Below are experts of layer 8 (counted from 0) of a mixture-of-experts language model. Rows are named router (the router's row for the expert), up (a neuron's input weights, with its number) and show model dimensions 64-127. Each number is 50 + 12 x the weight over its row's rms, rounded and kept within 0 to 99.
Before each expert's rows: "mostly gets" lists some tokens that are sent to it at least half of the time. This comes from a sample of Wikipedia text that the model never trained on.

# expert 15
mostly gets: "ci", "cu", "tri", "qu", " Qu", "pi"
router:21 49 55 63 47 64 51 42 74 61 55 53 68 58 56 37 29 48 62 61 27 54 27 69 52 68 57 47 53 56 55 35 42 46 32 54 36 42 59 59 63 34 54 47 46 41 42 49 61 62 52 56 32 35 50 53 45 68 50 45 61 32 71 46
up0:58 63 34 47 42 64 55 47 30 63 51 50 57 59 58 45 61 43 76 47 52 63 49 58 48 65 48 49 45 53 52 46 52 52 37 48 54 53 46 49 57 63 60 48 64 60 54 09 51 70 37 34 64 46 57 43 44 52 58 58 69 60 46 50
up1:54 21 64 53 67 52 40 48 47 47 60 54 44 42 47 36 56 56 84 68 39 71 59 49 70 44 36 59 45 67 61 61 60 44 44 32 46 62 51 40 54 48 49 52 42 62 57 38 65 50 56 40 29 74 47 40 54 67 54 32 48 48 45 35

# expert 22
mostly gets: " season", " film", " album", " war", " record", " Award"
router:68 50 37 49 43 54 62 40 23 55 56 44 27 67 50 68 71 37 54 41 40 65 44 45 49 22 55 60 68 58 39 55 46 36 26 28 52 35 47 27 56 49 65 47 49 27 36 54 57 42 40 56 48 61 46 33 34 53 49 59 50 39 48 44
up0:60 39 39 47 39 47 45 53 59 52 29 38 39 62 50 33 48 39 70 53 54 74 51 72 95 62 75 61 39 80 44 67 42 57 53 51 61 30 47 31 21 41 36 46 53 34 61 54 49 65 39 42 46 32 63 51 33 60 75 44 64 57 34 52
up1:51 54 55 55 57 50 70 22 52 45 48 54 43 77 41 46 49 56 65 71 27 57 67 39 50 43 62 57 33 59 45 55 35 55 75 50 53 47 39 39 67 64 53 50 50 58 46 49 46 54 38 39 48 36 50 35 68 40 46 61 43 53 55 71

# expert 8
mostly gets: " (", "′", "″", ".\"", "°", "?"
router:25 58 62 59 36 49 34 49 54 51 39 48 53 61 51 55 64 62 48 45 30 53 52 40 39 47 51 32 68 30 43 43 52 47 69 52 27 52 65 32 49 44 39 50 50 62 44 51 35 35 50 58 65 60 53 62 46 57 52 35 50 37 36 58
up0:66 48 52 41 59 58 67 70 47 37 50 43 41 48 46 52 57 41 42 61 41 46 63 43 56 45 39 70 52 47 57 50 50 48 54 38 54 55 40 34 60 54 34 53 46 70 48 46 39 58 56 49 46 65 56 42 54 43 60 48 40 89 55 73
up1:42 16 50 47 46 26 48 37 55 30 45 56 33 59 57 59 45 44 59 44 51 61 61 55 21 44 38 54 76 61 60 39 59 50 52 46 38 08 51 30 64 56 33 48 61 45 39 50 40 43 48 18 59 34 41 37 46 35 54 51 53 67 39 57

# expert 0
mostly gets: " Total", " List", " Date", " Born", " Time", " Location"
router:35 34 48 46 48 45 55 44 50 37 45 39 47 49 73 52 62 39 45 44 56 74 37 34 39 46 46 54 55 56 37 42 70 35 61 60 38 51 52 60 40 27 38 51 42 40 34 33 54 43 52 39 53 79 52 54 38 53 29 48 44 53 66 47
up0:51 59 60 54 48 55 52 32 46 48 66 30 40 45 76 54 54 56 50 57 52 57 51 27 81 62 44 41 53 61 51 65 41 50 44 57 59 20 46 48 45 43 53 51 37 47 55 32 52 38 53 69 60 55 70 36 50 46 86 62 38 57 57 82
up1:66 56 50 56 40 39 50 54 86 50 52 72 49 61 41 52 55 31 32 62 52 50 52 60 53 52 47 43 67 35 62 64 53 47 45 54 63 35 38 50 42 20 42 36 24 62 48 57 50 66 41 48 58 53 40 47 42 54 59 45 55 51 43 50

# expert 13
mostly gets: " re", " con", " do", " pre", " pro", " Pro"
router:58 42 67 29 35 44 41 44 59 47 56 52 44 69 58 34 35 43 44 44 39 38 35 66 40 50 46 42 41 60 52 39 52 65 49 60 51 45 67 68 53 35 67 36 59 48 66 48 49 49 48 45 56 34 69 58 38 41 40 50 62 59 51 37
up0:58 38 60 65 57 45 60 52 39 41 43 89 45 41 49 63 62 52 65 53 64 75 36 62 35 55 46 54 42 37 59 52 55 39 35 24 53 57 55 47 59 63 28 83 43 52 62 56 59 43 40 46 52 76 60 36 61 48 50 61 55 65 70 32
up1:50 46 53 54 68 59 58 41 67 59 51 40 69 47 38 52 44 54 33 51 46 43 37 35 56 51 35 57 46 39 47 70 41 42 37 48 49 67 67 54 81 45 57 54 43 59 40 47 39 52 44 48 55 56 49 53 59 53 46 18 51 49 54 50

# expert 19
mostly gets: " two", " three", " four", " several", " six", " seven"
router:58 70 59 35 54 60 60 51 52 45 54 50 66 41 51 36 43 57 63 41 61 44 52 51 61 44 38 62 33 50 54 42 65 49 26 40 37 43 65 68 54 34 30 56 70 63 42 48 62 43 62 36 31 45 44 56 64 35 61 60 48 71 50 36
up0:53 49 58 53 59 61 46 27 46 59 41 50 50 48 49 48 39 59 41 52 70 62 29 53 53 62 41 52 79 51 67 50 48 47 50 59 57 45 40 54 58 39 68 37 46 38 61 64 60 43 48 60 42 44 46 67 38 50 46 21 49 42 69 49
up1:48 49 50 46 51 62 36 47 65 35 57 49 42 85 51 41 52 28 39 62 35 59 52 32 34 30 28 53 41 32 47 58 58 48 56 62 47 49 29 29 44 52 35 71 42 39 56 44 49 70 34 38 58 49 48 31 38 50 56 44 57 35 39 14

# expert 17
mostly gets: " $", " ", " −", " +", " £", "€"
router:59 44 56 49 66 46 48 67 39 43 47 44 56 44 68 72 43 58 75 34 57 45 47 56 46 65 42 59 58 71 68 52 66 43 59 53 56 27 66 46 46 47 43 69 38 65 17 52 36 37 35 56 56 36 49 37 53 77 66 32 47 30 74 36
up0:61 51 53 47 47 63 61 34 39 54 35 38 39 54 50 37 58 43 37 50 51 57 57 40 55 49 47 59 66 61 50 37 46 52 46 54 36 58 50 54 60 55 59 38 65 48 67 69 73 48 44 53 58 47 51 54 50 58 67 30 50 60 42 50
up1:73 48 54 51 58 49 30 54 43 44 45 38 46 63 36 24 74 55 40 43 40 49 63 33 59 55 41 52 56 57 43 53 49 53 41 60 51 49 74 63 59 25 64 72 44 34 69 32 46 51 37 59 67 52 49 82 53 73 41 53 44 47 42 48